From a checkpoint of a small mixture-of-experts model trained on Wikipedia: 20 layers, a sigmoid router.
Below are experts of layer 3 (counted from 0) of a mixture-of-experts language model. Rows are named router (the router's row for the expert), up (a neuron's input weights, with its number) and show model dimensions 0-95. Each number is 128 + 32 x the weight over its row's rms, rounded and kept within 0 to 255. Numbers have three digits each.
After each expert's rows: "comes after" lists some tokens at least twice as common just before its tokens as in all text; "gets" lists some tokens that make up at least twice as much of what it gets as of all text. This comes from a sample of Wikipedia text that the model never trained on. Tokens count by the router's weight.

# expert 30
router:183100132132173144135138160121138132097099195104095106124152134163190112126117102129037164120101184160185109079041131211105162142125083167099120093119127122137085165163139146099164166125126131151157080143119116068090112133147112054106130127085119110177132161163144140125081148127086167165
up0:154115109148098205157105138127164134149136144106171175155138179157092103116157124174125138133145133097066165075113061126133079073115126121093143132153064136098104105103160070120124196144157112207119100161062109111098144076091114144159092124103147164117157117089111155138126106076103136132
up1:123121123125075156165184190071191084196139167169128094087128132138164089114155185123142133097061194151130180104113093114105172179147080183161151127105102096162166077158149129141160118110199149113171110100102172140108102140148150142151144152152112038120174101095121117122092118136138103109
up2:175170187131160111144126129078100118113136115182124100132101136139107163120139146133147129145146105154103081100162178076107146134125129154163160138129113152137191092121115157197128173093131155152228038138163112064159073080155111085147169068147070126140098155132084124069103074157149115100
up3:148114113130167198127157103138153121132105093154106169130084063123148159145117184108158121089164106130125117112098135122168131116118142084112088165188145088180113140080116158167096110123091094156144112096084180122106109141164075136139166098146137173119093079108121155121177121169119037144
up4:115134129144143174120134122164116148139141105201123093080119165130139126108090125122120173201147180126195099180147123073183109080126163139163121147156112163091094107121128204160171101132159133122144137136185065144136129114130116183175157062108168083122096109093167172139127155144117113106
up5:148083099084119144105155129142112111092049157158142173111120087088128135163156115078097152164136119153084099125149128122127135109118124132092161193153136167137106136148079094122178092181098089129160112173160146127090178081173152164102094099170194101147135113075138107155134086176126119105
up6:108094107110098139121121120210145133095129131085160129136162132128117098109158108140117078155138086136136119135140138116149182096106108152093150167115059113146108064126108096100094137149207093158130114168143132088057090091147190065161074104142142109159100145169147085092112157160113144145
up7:126106058148122132159126138142062122132139095088071140123030088126119154119134147157094138103083101104100119115069150149115146150113097116109098150105065124115105096120162114106082154122054134150117108112089155153104154106096120148083084135135161109116140125182151178121118111119121151179
up8:157108109120140137114151093158050068090148141125143154121125155138131104160105160130151107126124109139204099141138127144162130149127175163077116113123135141083149143055194139132126143125128184129200074159160146166034105129119138092127176106155125085127208143182081127129129113143089109137
up9:102108090119123124206149147168118200102142136169172141140147201107123128165125126132146111131187133182158078154158150150167168138100103172084093082109141088113064152151216123086080135102171177134126139174142091114150188094181156109094139131104077121112195143174091088127096083192133154123
comes after: " |", ".", " ", "–", ";", "|"
gets: " ", " 0", " 1", " 2", " |", "1"

# expert 62
router:166142146127147137124119140172125102000088135100109141119127145158174111151122140140116139144135144143187100107034106142105134132151130127144182080148131112062109093125089139084109117138101139137203177145080091089122113111152124142097113129073137097158141125082183170164143125182106184165
up0:053147145067129094104234122188135122084117145126098142192129167142150106161156101101135123142180098190147157107146118148079158126142119092162176156121083120146127095104106145151182185139221127172183097147101148140184128095125120122133144098111097166086139098129124122131147169141063113121
up1:110145137144148123115145128140145150041097136117155128118134061158157102141098095132088132124159100104092187123138114118135090168132119125066155083161119090110145113097146097097158092151135167175089135135164113088133157137183124061064145133120128144116146134157136180095131179107109129069
up2:174170159090099165113146153141154155165131087135098078112088149159136085149137134140090141108120133164133115143134103126096104099167108098132099109105156155126129203107112091184104130171091141119145103158120164099135120210121085074114144089108147157068090123123178169128134179196090127135
up3:126079102106118121131152102173124106078166084110124072131138110084112180150144084149148077160178121126128110074105154104114100154135179125120102129147127047175083140128087163110095150117121128094177120150170140115126134109162132111137126140154109138146107127133152154135213164092126124041
up4:167143150104080132159208140142088112086151140151125124072091141095099153188085148082149119123152091137098140165106129138102135179196156102088146125085133141067138157076168130128089138134122116130137112107134134125098158148142134050143097193121084137136159175107144099091108119145129107121
up5:072147171052156119130203148170087113099153107146123141198105164103168141090129115160103102137161085086146114152178126196104113092103123193171120103162072154158146152086111133113133115105119145150101125132168102093131165143111125125160141085141178194114121187137110104149144172164163145170
up6:083132080168152180129150153033106173114135164143088141086115108109111090112096122106139136149126132102116131139101101125146111129186200101164058113116156116086157147157090190105150127135136096164101159155152110113103105135105136123141189149133172157154160205151172154150155064176130124120
up7:104118101132084116136158123126136082161161086125136127115128116152206121092129058155115128171110063123132143111136166173190074096096083068131129123141130133152162139158163093172151071153104078107132150189143103106145083163125121104161150075099138093102143109149139103172084176113102120090
up8:166108174054113137204100140108120155164140123041115109100154122097169128065130093111100134154094095100137114106168106115171125129120157180099110121141143116106130123135190134159064141127088124110170087137113102135106164083104107145094140085187119111084102142111133084127084174120151075121
up9:106133168144132145040140119141086127129158128134158134152155126095131053091154079165107125108107098102108098100067171090141143085192142101133111201110139116092193133164186110152101180132086103115129142076069148092189140119121188125137115110137193093154147084120161115143110115129177174121
comes after: " |", "–", "|", ":", ".", ";"
gets: " 1", " 2", " 3", " 4", " 0", "1"

# expert 61
router:162119128137146132154140134146115123031098127122099135103109153194199121175129126139110161156135138144142147118030155174124122133135118176153167111142126072119075082094094117077102098144100131129185153115129084113079139110179151143109151146089107092129126137107139167068129147198138159115
up0:113138128185115142161172151112124148100054101152164140139067136087144145101073147106127102101175130118086104147072108134173101103160110140100136125099052188184148146153083157096141098090070152145116131152123118200166097111082112140110157183065145156093128111128067140156090070149092142068
up1:094054112168153090158123096104124115101141074176062145125123131138134116145119050094097048097095132173110069169086114177134182155197126095132123090114102119124118155158120198117061151121133118107091113088157171078133150127109098155150148094095086113104146131142165168104173159086189140133
up2:170092153124100165115147209197121091225079168129136171150142156098125129135120157156130109143094123129049104076074105151131113109127068153121018099156140136113161154110113108130155161148055108180105137150125094126170162126139127192165105109194133168116160139105132134080125079144125138124
up3:167085134036133176095125133121107130085089136117072129144106164129101125114144159108112120152146150110119144061034115136150164115097088139125165120150183122147154145123133155115082189120135118132151088052150152133155113147174136102116105135121086145156162154146130159113136123174123129082
up4:122081147136158151150142108142130122055150123185113058131067141125132149098189137075079130081127103125136097150110089119104091182124140100103173065045129138180161090088151131154081131087192133139165126155111105132093146072162170149140128085142147125132175096149178163100150152102100120127
up5:093166171073142160139141050151173151109154115154093114153100100108213147156115131117117132117119106143079153115113106155113054115176099152141140111138069111164097122064115160098183141156109125193128131158145107133128153158143112110162128058114090167032171105126133127104146194138122123151
up6:088113131123104140058189129131135123151142117143138172105110169115148126114123131114130135104131080128099084178120186146126092100100180092101144073087087192035153136149082152199154168086141107123179165112168114130147116126108161059131104191127211124108126113111154156066154127134155155082
up7:119133117109076123173127110160165084056133147119127123137138117132139153086160184083121175139140165144105119154106151144140085077142160120144129103121091093080083076120111111147147163133133089205131132167116162121083075157168143087080119178102111120164126075101194134134086175107061191158
up8:129099112131096158176169171144140131102150078083122190093142173137162127160193134146192159102117086081093078153105144151135128098099153142139145102189163155141161184126137187118090104102090126134092154155083084116056104156112160150110137133167135188116147076127143122115100166131089106143
up9:174101151121108148173100171146163064137131108117116093124111115116080128154144150150127171092139166101137074201113119097205129109181100073077132069187088135145086113154156151116097130151157131140158134136133129118107089117129141107121107154112102102170127104099130171125171097165120162098
comes after: " |", "–", ":", "|", " (", "."
gets: " 1", " 3", "1", " 2", "2", "3"

# expert 46
router:131106148105104105133182144119134049117129140152051110101146119151161083157131128098102125165146177170110153205091155145105179145114058122146115106094113091089150111145155160092097088108184122130125090080161134126116053138106107141125168152053130145127147127131124211093136157100159195136
up0:094114149089108064121102151136090103129087112150125130122129125176080083162150105093194201174139169121117172153127194129143160063129072185116135136125091166142156158082099112097075062134161158186104082090094076087138081092127128080112135106114124121129192103127164154145120102106129103145
up1:144146096138116088140100094139078183099150100105159073117116132126202123104147145081154105182099134086047140115181123173119113169117095140088148122167140129120137163093178121151133158130131060162163091157097167099105084214091140105135110127081118088182097134147162146055114098172119172175
up2:078100149107122109137128112172140126104103145111096121110132059067176176139129115142132185161127098100136192114111153102112120130111109103179071136067152117147113108100112092065146109134132097147147112049095119086182136104099051126156126138112129130145086126089133193092153128061164204142
up3:180144175103109173105132153111174108134125157104084145154105099102163121130134157173145116130139148143076081120015151101132132117117105168169144186139155096154111126125141132178153084113083101119144150108132066130109075113133105119170128106169124164134137070135075135143199118101098153119
up4:085084170148102130116086140161118071088168076115035122097140077143126127172108092127094185198151170166150160128122121148102166133104120153127129095142109115134134072198184112134198167103137152128153140118131121060075160074132135114103116097133144155152107125179187147078135138169128109106
up5:117179189113079150107141152123166088120186134083096119184100101110151113154104103136126155114088148157160131178105040085065122086167057174182144138125067145084111142107113108061116086110191127131093148091093081158115133107104104093078144164126131116149172162142118125047124145086119143090
up6:087096126041130143142134095113125092126047103140131066200111091098155093148179156141048126099130122120168175116176172166111150138100090128130105096133203132111137141151123192132103147085102177109168163094140149211084135147146193144154149159113115129115119087159163097153086149120080144144
up7:145148140092098096116098152126114073190136097156045200200063129105091174173115101129112126158151073128128138145148136125144150140167095104179144142140150101089140097175123115144107125115083108150179078093131117106141150123089128084085094071121142144117157115147108142196161107109090126176
up8:148151105123122131104178158135164119128108123159187148125108079134068089137189135142170140090133105151124168111153102145168170095160143190142162074134163091104088123132110137121107125071115151128155109091080143065165069094182148074133173111136160144140062108074208170114084101118097181112
up9:144188094110132134132131086144143166124214109168144209173203163157127113147049098053128134148120079156084070167138168116093123178156100169076077081082137119115151107062128135132134049072130135132154118055151144095074088100112149101129095172109144103141093112137186127108077118126117126089
comes after: "\n", " for", " 1", " also", " 2", "History"
gets: "==", "===", "'s", "th", " the", "'"

# expert 16
router:154154126165147143179135181122148133064203128119101119054137078143164083148171059130093114125091200123177152133094090144098151105090107203119129072090142174149104089179159118147099075100113086102137077135161126079142112111139164104081168152123111114152117129113166135127095111122082129118
up0:129118110109106113139137112118117095148140096120159085126142123110165082149186157122122186130098179150183107115169134133176185076157136153141140096123142135146087170121175163060099139147184129133137073132193152176088126145120171111154155123187162067091142105181117118083139138158193145115
up1:121074096099068167164239062106130099155113149208118095106114114112112105093147132122135149164124130130101175129155086115096129135218146135115155097145139150170068123144092095121161116147121123146160194128130122131140135082118130157126143157113148078140085166167101088131115113134140076131
up2:149128097156111068160108177073141071121145156062142129137146183100138144166129164140116154163082168173117133118132145144104147051165142124095154127114180111112054128121120174089156103172134097179159055122123093150158129187088151161106149126152100099085184136201131086123182135120145115134
up3:124111097163159152129115160149138110178087102118164197146107141148124111123065102075156118132168093166108135198148118133126134135084120145048125166127194181194103098121097186147133120121077140103127098140137153117090108194196117092133146209067093105069090065159137142164207175126122126113
up4:143135106139122133166128137135150132111150076122155134081097156137166146102116125039147076118122214174150139146090107133107107146106139111180145122172177128115116143157178121199093193125113131148081163123093085126129103174068116132099157124159141134163108086129066143058115127167133121138
up5:131185100177195101154078111145150145078133124091135131126104189124137157127170134150122087074100124064159146115105126106166084113112114104122193082133085162092143134185130112150122129161156174140137072160080072119169124137138145117136172120130112166146082153131094166135065062057176052141
up6:091145113172118134112137123119148165151113209188176184052121142119128164099153139092149145136088121144159130101097128092101137133134124104117121123113081076099135083184155058116090156110140142142113129113187149100154088107100179096140159143100127144165163110159106195097159125071172109153
up7:133140133133136110054154153171108173088173198158119061099123078142119160172142093185102210096083167122148123113081111142167125132171079179166100074125128130147174181150129148152141075108158094121115075133117195141145147082162154142149141140127196070108120105183127142139075094128126140112
up8:173158143157115134170148179129121054130173089095114127136190108156160154132159121147109191155102142167130156113135079142110105117151106108158154132127185152109131111156059180059114145177109131065168103109145176167117142084157174113167066166123112094096171128110103164161141112045134148162
up9:159151143166122169142143158123198176142200075122104108158109071117150145163147112139142099108132086120113173164133114095161124098126138113159105097125129152122122159188095120194125102134107090154125128107159120165167102108164162177110160092130078067122126128137131155160145081146136048101
comes after: "-", " (", " \"", "/", "–", "("
gets: " ", " m", " c", "c", "s", " p"

# expert 13
router:111097096156159115148174130123110146114156151143144083116081117142103125138165090117164107163146078124114157164135103129145182116144164156008149103143069154094178095124124133137149130146128080133180113151149149103101101077156139086050136122092106144181073141154135168114106131124182163104
up0:130043106097109109199151096088164110090051170124181142131134131159208099104175120121173123136146108158110144168176109162113221124125075091151133143108134188126099125112153109124191142162144093139160069133130107079116103095152166099119186123123102128101081099189142127135106106153100190157
up1:142104185170170182147119191071113093169125177112173104087119096173103155131125124101126153145087084121147149134099094161133149128064095131219138180096186134160169181132102143102102137131105161167108059135134103137161127185116134085097117132094114137129132192121116157067202154106123102049
up2:206099158126178141122125169124199119144187150100164100090120116172115087178147105082156139163104149116118142084102092111084132155125152118181133109121120130123103117167186139079121120101188079051097105117131124195164164161131114149101109114100134082136059134173178109143127141128105172134
up3:192098117076144121172091128143134120043163141125137132077132119124125118127107160147138144171135128137115172143104135131074142125139175097125153079078137175149097136114121103115143127123103162168176084126131100107135104124179157112113153107075111185167087136172142132113100131197120164081
up4:165097123153137137157181193146111079125169111132099122137110070134144190183160132118159152114121110095166163150132092178114179172161088139083173092151155116131191049057141088127140161101171149066177108125090122125091162117147194149148125156098133147104097116194135157137131136188139187106
up5:109096133146144122090115180129107092115205164104140160174140176146103123182107075176096188081130145133142112103161153119119115143120087097092115087133130157128088137160131118126166188119116160040122136151085175159110091121088065107104116093148160125117108169144133143076098145161097074180
up6:186095136175107080153141176155085128157118161080143141156148101054123124136138150118177144141153124100104127179134104080105161195148137183105124124154158070111172109136085119124178198176101101141151104130153149129218138099126197074073167135122151157197140103163122133169103185098087161087
up7:151127130105143180122116116166160085059115112129104091106078082137112111099106145168153130125088150153078142095149107131151078141137108134101131187109125139150126162100175177100153161112131080075088117117167130201087125154183128109208120149165099098146119148163149151070109092082120114060
up8:150103146155194197185102170069145028082107132130104128193118132144127171147148133150118106157058171117066137093080146098110163125172138165164127103087146112155089174136135122085147105124158118129134154131191102123116121142129172114071094154101102150187077178163178169164118102137122141089
up9:149065191133211169133130172148135087119117153128069145126143135128114173168193131096149148117112147133153180128065109134106184106097163146093104085110115158106097110092124115072174136084117136124147111102112173141078108146144157092107193109117128146163119128148147142140113156106137115168
comes after: "\n", " ", "\"", "\n ", " 1", " Genus"
gets: "|", " |", "-", "=", ";", " May"

# expert 12
router:114144153095117117196085118125129111062148112138142091065122057119176083149084056134090186112108166096172144157082105141143182118101128126070145077158155132074135149127183103111083075123104115108113140103105121116114096145158146091134176106082111144063116117137167162081079120186149128105
up0:135138150096158160154143182092155085120119170154113181162116086175111167118084114097146132126068137079171123112053048160105104119125114148086096061106162120146145098195115097159111117128149122142160099088145129130152093132094104129107165066166149075133115150111175040113129153066128168204
up1:139147121158135103130133123095084113121160134114060093115093114144109087117154131089137115122152086123086120157167189136150193188093210165134137141163111098115185109112161081100142127173178095150127113131172104148129110191129066150111115191118195117143126185112150131142103108217104161144
up2:145117146137161141101156127074119147092049140169103151078158134128135130063096122192164119083110148070100119184130135115143141170146153140092091161142149157071152098122150093106085179135118144162148094112156163119093131077123136077133120136078116139082130120117096136085082198170138153103
up3:068112161126144174165126126119116152153133085108157148079134188169125152134144129105158162088121150129121139164056100094133122126164125164111094093102139161175175138115115104049149154123214110153125088121096085104133118125100139116132163117122124117150112189152139145104180157156117142122
up4:142104153165133107118155175071160135106081110187127163153108097135133145125100133113129157128138135104137177122142121050121133125169159144128164137135103170096138091178191144222117148146189082167160153126141156113108142195082067103114070142105136145098129158105094156080159171129114103134
up5:120096166128160142098118106100131124146123136111131161166093124113090143166095181146170145150161125122133177108153183185123114078166074093163175132144070082163183166059153116136118169190089162188139167126128160171123112111140081136150095116103139180097172094181140095097142118112140156118
up6:148121137174088152144057142167178133097077171092150115170150100104119089131172123115095136120096113120207150174111170171158149120126122164115092090200106115153146141105108079109180138129080102165135160168136071118120160143153178140088174174154136184121143138059124119159101129100129129184
up7:125148181117165131138123112130159149124152126139153175043184167104109057145109123114131090124126083221072103135167105149140136083105145043133119049141073122103134120124120174167146142177125139094167178151107083167143131040066132118140151163129160103138110162106144177115178115109143116126
up8:118146123098127115142098081095090151069173104147090112164086173111154133140096095111077158098138157129102156174112106159141153132185118136119143105137149146082129121145171093076114141110133100089121149106116087116097139127152145090132171083077169108164121147148157189060110090091104142199
up9:151113105090159169103127115150143117118143101098124102109162154186120120127157132129136103099104160193182163136090093188095110154129170111116135097116159171145150136188156114139099098130158190073146152156134128084132115106158143082100201162154163073146156189146098101161110098098108131123
comes after: "-", " (", " \"", ":", "|", ";"
gets: " B", " C", " R", " S", " D", " T"

# expert 25
router:134103104142148111178149137107143163107159204173134084126074136107118162135149119108143087154119120169096141133086133120138134108167151162056122123105116129151183141135105100099140162098119087123225118140162132095108119102137116119100097096069114121174122112130133134144076081129159130078
up0:187100123130147094080140152184145094107109129117096104133117094141159116100101140058129174159146125100113190166125099190137176143090109085102125100156133118154155135094104096133160115167144105158107124142109060125118043134150179116070113141125143169174117169155141167105091162129116148101
up1:179085119132154179138132117138114109174193111156118122107167115094185087101155182147087081061109154177134157145151111149127131133126114156100156175100104139088140125152141100112129164086090166090210135116152087185094133145128166072133160183135163105095075123085064126107111131076128130142
up2:192084151122068128114131146125143103156064117125135167118087148128146160110101171143144218102084101115119162110123147116137141152184136089075122105112081125155140142118192108165114148095161078107101158162166126157092154094078116145153080110142141124071138124121086091086152131121103150118
up3:148133144116186154142091112118141122143141141186156111142132095101143104110180171158170105106104184131112153122142160097104145151121160140107124156149133169103137138202114124077127074165179177145128080075114060156172134111195129162156120086140102089106109125103140176113160090086101178152
up4:169089140137197185124143111116143110072135174170202134137126083124184130156147141125148139108132164111088136130121080145109151202130112139140168063111158152156138074123137126141098094092153150162160177175104094130087063125133185054095117162090153120135071131167139126127127153120126122144
up5:151089130083124183114153121080155074115110161147133113136115156093119142121093102130155132128118171083136155144100130201134171085135097125093181091111075100157122080122152171118154145115144123139138138123079122099086104098097157061088115121094191171085093087135124161106150156117095167134
up6:127153127110189120171122134119148153146103143055120130108133140041121104173115113106117084115148124150125084108109145133125187191208108109080067136166113059095124146106157165167084114071151125148161111137141101153085113128129131124113095150073168076094121128049183140090068183120124124089
up7:172090149106134124150129096153181119060141140107109101167065108115108128114172074143117148139150165085155140138122074091115161072110179145129124026117050131110144139177116158159161118139116089160075151117100143146073140154128155096068084150138100097079105160168177177182156133126062148118
up8:152098158150185134151138134110140154115094131118162117081122134105119119119070094166148155154054161150185140111125083101112158157148134169111141164104120099124164141105063118090114121075120155126091153134085125131129150088048098122135122110104158162100050091116103083130130136129110128144
up9:107044181152089096134167160209088129111157184140159103106125119111131155163137107111123142151173143072129137103154156092093159116154175082151137132100067107150161136167099060121186168134124074113141126127165162166197082120153161182103107090117184110140127168126166166127112135109084161111
comes after: "\n", "|", " on", "In", " In", "On"
gets: "|", " $", "=", " May", " September", " October"

# expert 14
router:162093123126143146210186130123158054085130104150131138076139097113134114124156117094065110112108161179151109097143111124144154075106107152124134067134107134052139128158148119100118165122159168146123131140146088151109103079115193113134164116150087110108060170129172113073115136092114159148
up0:169109104127092132118088153176165070128184148160175083171158126180098201059162159165099123120087174131128122112135159099142110139162141163142183148152078147116091115124182114073138131174082164141163096112171180168110095130135156136118115145188092125106134112079129110088096101090142073151
up1:129073140125174160093153115102111071119179103129103072123158115087165111172144141124164080126220116148199117138137065098109126166147093142151137112142117096096097132091079138179116124160125087129165099129099083169196078117152065134129144173153152133106084093111161120142118168078134196110
up2:163108141113155180141131134129109096170142086072081146158147123108161159142164141169068114081115107165184107140132169167110147146097151126116094133124145153072091082146089155145085122107075121103215076136167141185163151192117113132198168167115148144110146162105141204104095091049143204126
up3:134144093122121118170154162076105130114081092073191129078207142186126088165173119125123164156107144162119123150115120072152079129099067112100135152091147126123110081132100080158183136115132136109150102101180042145116103123127090150097128144118169129094137106098177165109167185096107098063
up4:107077146143131160156094177180119125077171078110187149131141122117087127154107075131120147194131144212163128164168068100106118099091078170112140076159100111145102091138130119069138142135159097122144144135169152124092105151203148116118135109084152206147072136080098148151135154111152120118
up5:099145147102167093181180112101147116096114163123136167115136088136141135167089079121160103106128136153111189123125137084093151110060150074133126117100115161142120085109168146114137093124121100100138139147183153177151078210166080141156118157087188172085120190082112148122149155147118078108
up6:131149098109113169081137110154180100075089151146144111089179144110073135149107108151171120162152071155189160037165182225125116139137144162150174111172026131121131140095043137122171144114123128163163092143139089115138126163099091173170098129123115136099161131160136099117099113102114127147
up7:118102113139135110153096148153173102077077090091123087143133076101150218098099079130135103140112162176163136201096083194145160195102121103115103125087090108133164151111075086109143129058161090148146108114125056116165104115098132125127191098102092177108100146164130176154133135161042124078
up8:073174105161137145172166128107102103075126119102163119052064160116161134170127107142177105143170118122082136169154084084143127114181113200131179105162119146189125123116130151052140125105108074108080111097185136112116188132114129083159111156133107103134127166100152127152059163103162098092
up9:110136154078152105080159115143159163146140054052162111072150066165151141118174080116116120144152084116175192127154148173125123167127130139132049142115091124110074157108158175141132094189088196149111137117065140146124093141128124099087146127096142058081164124100137110128136137163125155060
comes after: ".", "\n", ",", " \"", ").", "=="
gets: " The", " In", "In", "The", " It", " A"

# expert 45
router:161140111155148114170117131245134103136146125145169109084115138158136122151147119195137124146102138104070166124140113124102153091128147163129194120187116162101171106092179142084124074094137129188120088135089107109122128118207118118086114061116156144133066114152129146108105152107173143118
up0:158151134129144135131106128128080049091121150105089132091118091130141110126124085124129147112193052085095174145125133150127178128166150135109113102153173209142190148125128160114107120114119128151123073124116180149182139181087112080103087131133121148145119033187110143138144084095172102096
up1:117073160151186117125128114194119126084093123169150116108080126160084109161112143124152088153085187127173087142095055105131124136127137136112106107129100141119211121114120110132115136080114122189123104154131150156135073165085144185155154134110155206142136117142110111131167177100113122147
up2:167127093107130173195139091133111108135135138091117165139117136177132125117121086185085144135178088136116129160135084102136096087115149225119161152222118149143115133126107170108139149174110106149134166128173198085085137121133202143134117113127158118158146081076138116106145133190184163154
up3:195055104170145147108098092173119131140112162136134121081114165111098150147129079194216125120118128117179085157105136077076125074193082121119131061139082154096154121165123134159063130090089126144103080059113164101138100116110147126124117143191137127124099107136091122067128093147142154119
up4:161123088172116153177101166158082159094139097166168183063121107198089143171173080110138155137187098125128145097122186123037128060153115148165132101110094111106132107082177145150140127090133115114217082101152179133152139137130090113093076142148120134096107141084157094157104095133122100148
up5:104112116119165099113079126136183147126109130184072153149187134101073139102126121085169202145087147176138166174126114102102086109149156099176107140152124118085108169150078135092135086113091131191163104079147069097122077161157135127117133103095152114138097160135107157112119064063123139147
up6:117100059157113147130099082052139113090140188157138128080207168117163135115184076166159110140082159188091104137112122098151089159085135135148152123171122130156146131116179134158187102101086161125166111107158168083117131117118196122131160119103154150091056159103165097049175138105090132123
up7:105181113120133140161154093167112089132138142144179116107115130136166112097110131127164093171096210123204120075114117149108083100125087115101117132174159145152168066101145128139109052177121132133132064123097141073097176120158129095099193155126150096111070115187152124135142114106116125193
up8:115112152133127130173115121123136112159122197145120170134139124178108127108136065062094146145086118107111079149100143114096143115080150129104118097134095109089079167083112190038079107136157142067090082170136098142051078118117106138181124142138124074155139107112172057143124111112132091165
up9:204107147100119103180123121140190123120172117133208125132137093115136182103140112125170118133146139189098133152147097128141087120139087155143131103133113182118124159134167120158161167165149131093135112132165112104103162093141163152171163113167169175131136164114147106131055053141173084146
comes after: "\n", "-", "\n ", " such", " Born", " by"
gets: ":", "-", "==", " /", " -", " Total"

# expert 17
router:169092127105135128167194126174133085092139131097139117085111130107114149122125093107084187114106161143145109095076136135131179134091142113054130102151055117099103129195143096083136084113122119144174146124186128106107068078119115098131141173054108148145088165112172128118109097131174170117
up0:106071119112188179119119178167176135120176114117165074090145126093039077106116175121158195091140126163107075138125125094133138125127116133149117157173189171148211187111125079108139126091087145105132119123132118127149127118069107126150116159097086150116081056108114160154148129130145115083
up1:140123167123124058154072161113119145119117143139153120147183089167142158152125090021107067131153148240164171113134141118159133085134140132107096070143155145116143141102077117071131218124103090114114135154130119118126129118132139160148162112139136132170148101104129080080125132118152149128
up2:154071148189130103096114149068122169163152069139115149168077117115157126069067087053208164142093124136111161121110113178078116131192157130064118113074099115064103112134099144170097189150131115162094104087111133159131147156126114151118090085125120151132173094174156131154109148102170128108
up3:129120089046094106157165121086139162123142127109081140142134142098150136076147081071128123084150188129095104168157138125176169088160136161123143106182131114110160146138128111123108181159112058143117142138199145075139153113139178087060160139145167131099144113096132143131123062073136164123
up4:031139128089131136100074088106125175091100166134129110130165117106153155059145153119107123114118106109130122095114101161132149103154114084090142121077084128135077133109150114143112078155148100160181071130131196152116132165171128130094139169115121177130069182132179130151099145043174145085
up5:100110166127128182137155163090097131114142108159125109075142112129143074107160076115125101119065095190159128131130064107105078149216116112132112181108140203161093101110097114086161110177129140132129140121077139133119151181140150119139177148142169083170111135083071140081150086118156116093
up6:177125105081134180132158144119195135105080172145128134116097132147168126140158122142178142127113089111178149154163106157147191127047079155160123134157116116101131156129144100085143161166149130080167212171122133136072123124100134103211112162122118118107168109164167134139131117062128142130
up7:125081074143033119144084141217145129141133132053176166130147111114125103103121095105130121095141130180164113080162120160131077109129109091144108151113129131139136145154151115156143155149143155178086105130120116173128112087112101173125181118102092167195064119143126137134089150154096093089
up8:173171173147092142054105138119139123095118142165151076104039141167117176135083074155165132101171126100180108109098163131157126081163070099079118105132129149103131116090058114119141081117074160150151132125146179042146152112072114127105109123126053181130138090104145136076157167101119162111
up9:171151142143092160106131098119149143153181117128115188127122139120157127095130078134159065101136071054151109148090106108141089174095127119119102070074142099141114076181086121142168118149156137108113107122103144068061064143110124122098160103116122062143092077129161134111180170100118174167
comes after: " of", " in", " as", " with", " for", " to"
gets: " the", " a", "'s", " The", " his", " an"

# expert 49
router:185158090127201138130083149159162112115167098096090060149111100122161148159116120107103128159148123207131151124143156166111129121111129145158215132136089146160075097208158113155149119103177090095161110180151112108100115129118161091089176128144091150141118122154147123156134170148077169151
up0:123105069176138130134106209134120122136137117085136139101144104105143138139188148188127127097101122102133062152106113053145031152115146155125144107137142189149088161078171102108099106057113120084144117153157141176120128095040179105130162171131092166135091128139120174122128129126100101157
up1:172138079108162111206093149109166097122097183062194102110082159117133122139119087125161109104058116173136157121107155156091064129099131091097176079138136152083114108157159111165126082118075163145086135097081138114184132080072097133050110102112137080145138113100097099175132148105112102140
up2:176116130159143106166100173095152088074156150088096093100142109177126121116152082119155114127170130144125107128119136163168160146190102118101110128085062105130076108160134126107145110107125130158135118157158133134111153082177074079128132162114108121155077114118187137134133166162107132057
up3:146113132123119087124133143077155133075150162116146115178098115125122160127089071077097108152114109108210141174147133094150143132150100072090099087150067134127143120108125156134086113079087136046139167119174148104129134135126067111130118139130107129153117118128112119193140102118186074114
up4:138066146132183213116138146132122115071151126130109182096136119120157105124136145127067127128115133092087145135098087238131130165171128135095124193138129173088144123138071141117145160113151130183168194151152095123097123134086113054082196142121126133176086140133156130129099211162062149142
up5:128120087095117089147143125111124121119159182165105122137097079103116123076091145109145170149104150176128036138144139115136105151131195180159102101140094110112127156062122107126104190051056191155110190167082136136096143073130105130123117101174148137095091121122091122081132152134133159192
up6:139091183107098133117109114120145033138119082125130127148126105147112136134148071080072137154124142153106124116106170082212088149135074082136101123153141143166118085117134120150116100151121146174144091098154143119131109154115108112144138104166147163036096067128055178102146125147133114136
up7:097148101100148145146142146105100116093146101166137120120127076123195191185105100134082093143148123108153206175154123109100160164097037158064077122156080103136146142130171114170144105167112214165104119155135134188089124152159118103111131125155111156119159087139203097149160138142085156082
up8:118085171118064142127137093164096169137142159179097092069158169227117137143103106051084165107159129071090171108172135085144160144133085085157153116133124130101140140123146088108158112128081166178134050082098107151078148133133136087106180159157109166118162116147114137111154126127174075148
up9:158142125071119094169130106166103090137163152087095065146126089129156104137141130091103122115113167099101135109134127110182138079164129076068164143096178114137101102094099128098105150127139076109132099095081117118089143116184184116129160195184166126119114104129174107136117094084171142156
comes after: " |", "–", ",", " (", "|", " in"
gets: " ", ")", "%", " 2016", " 2021", " 2019"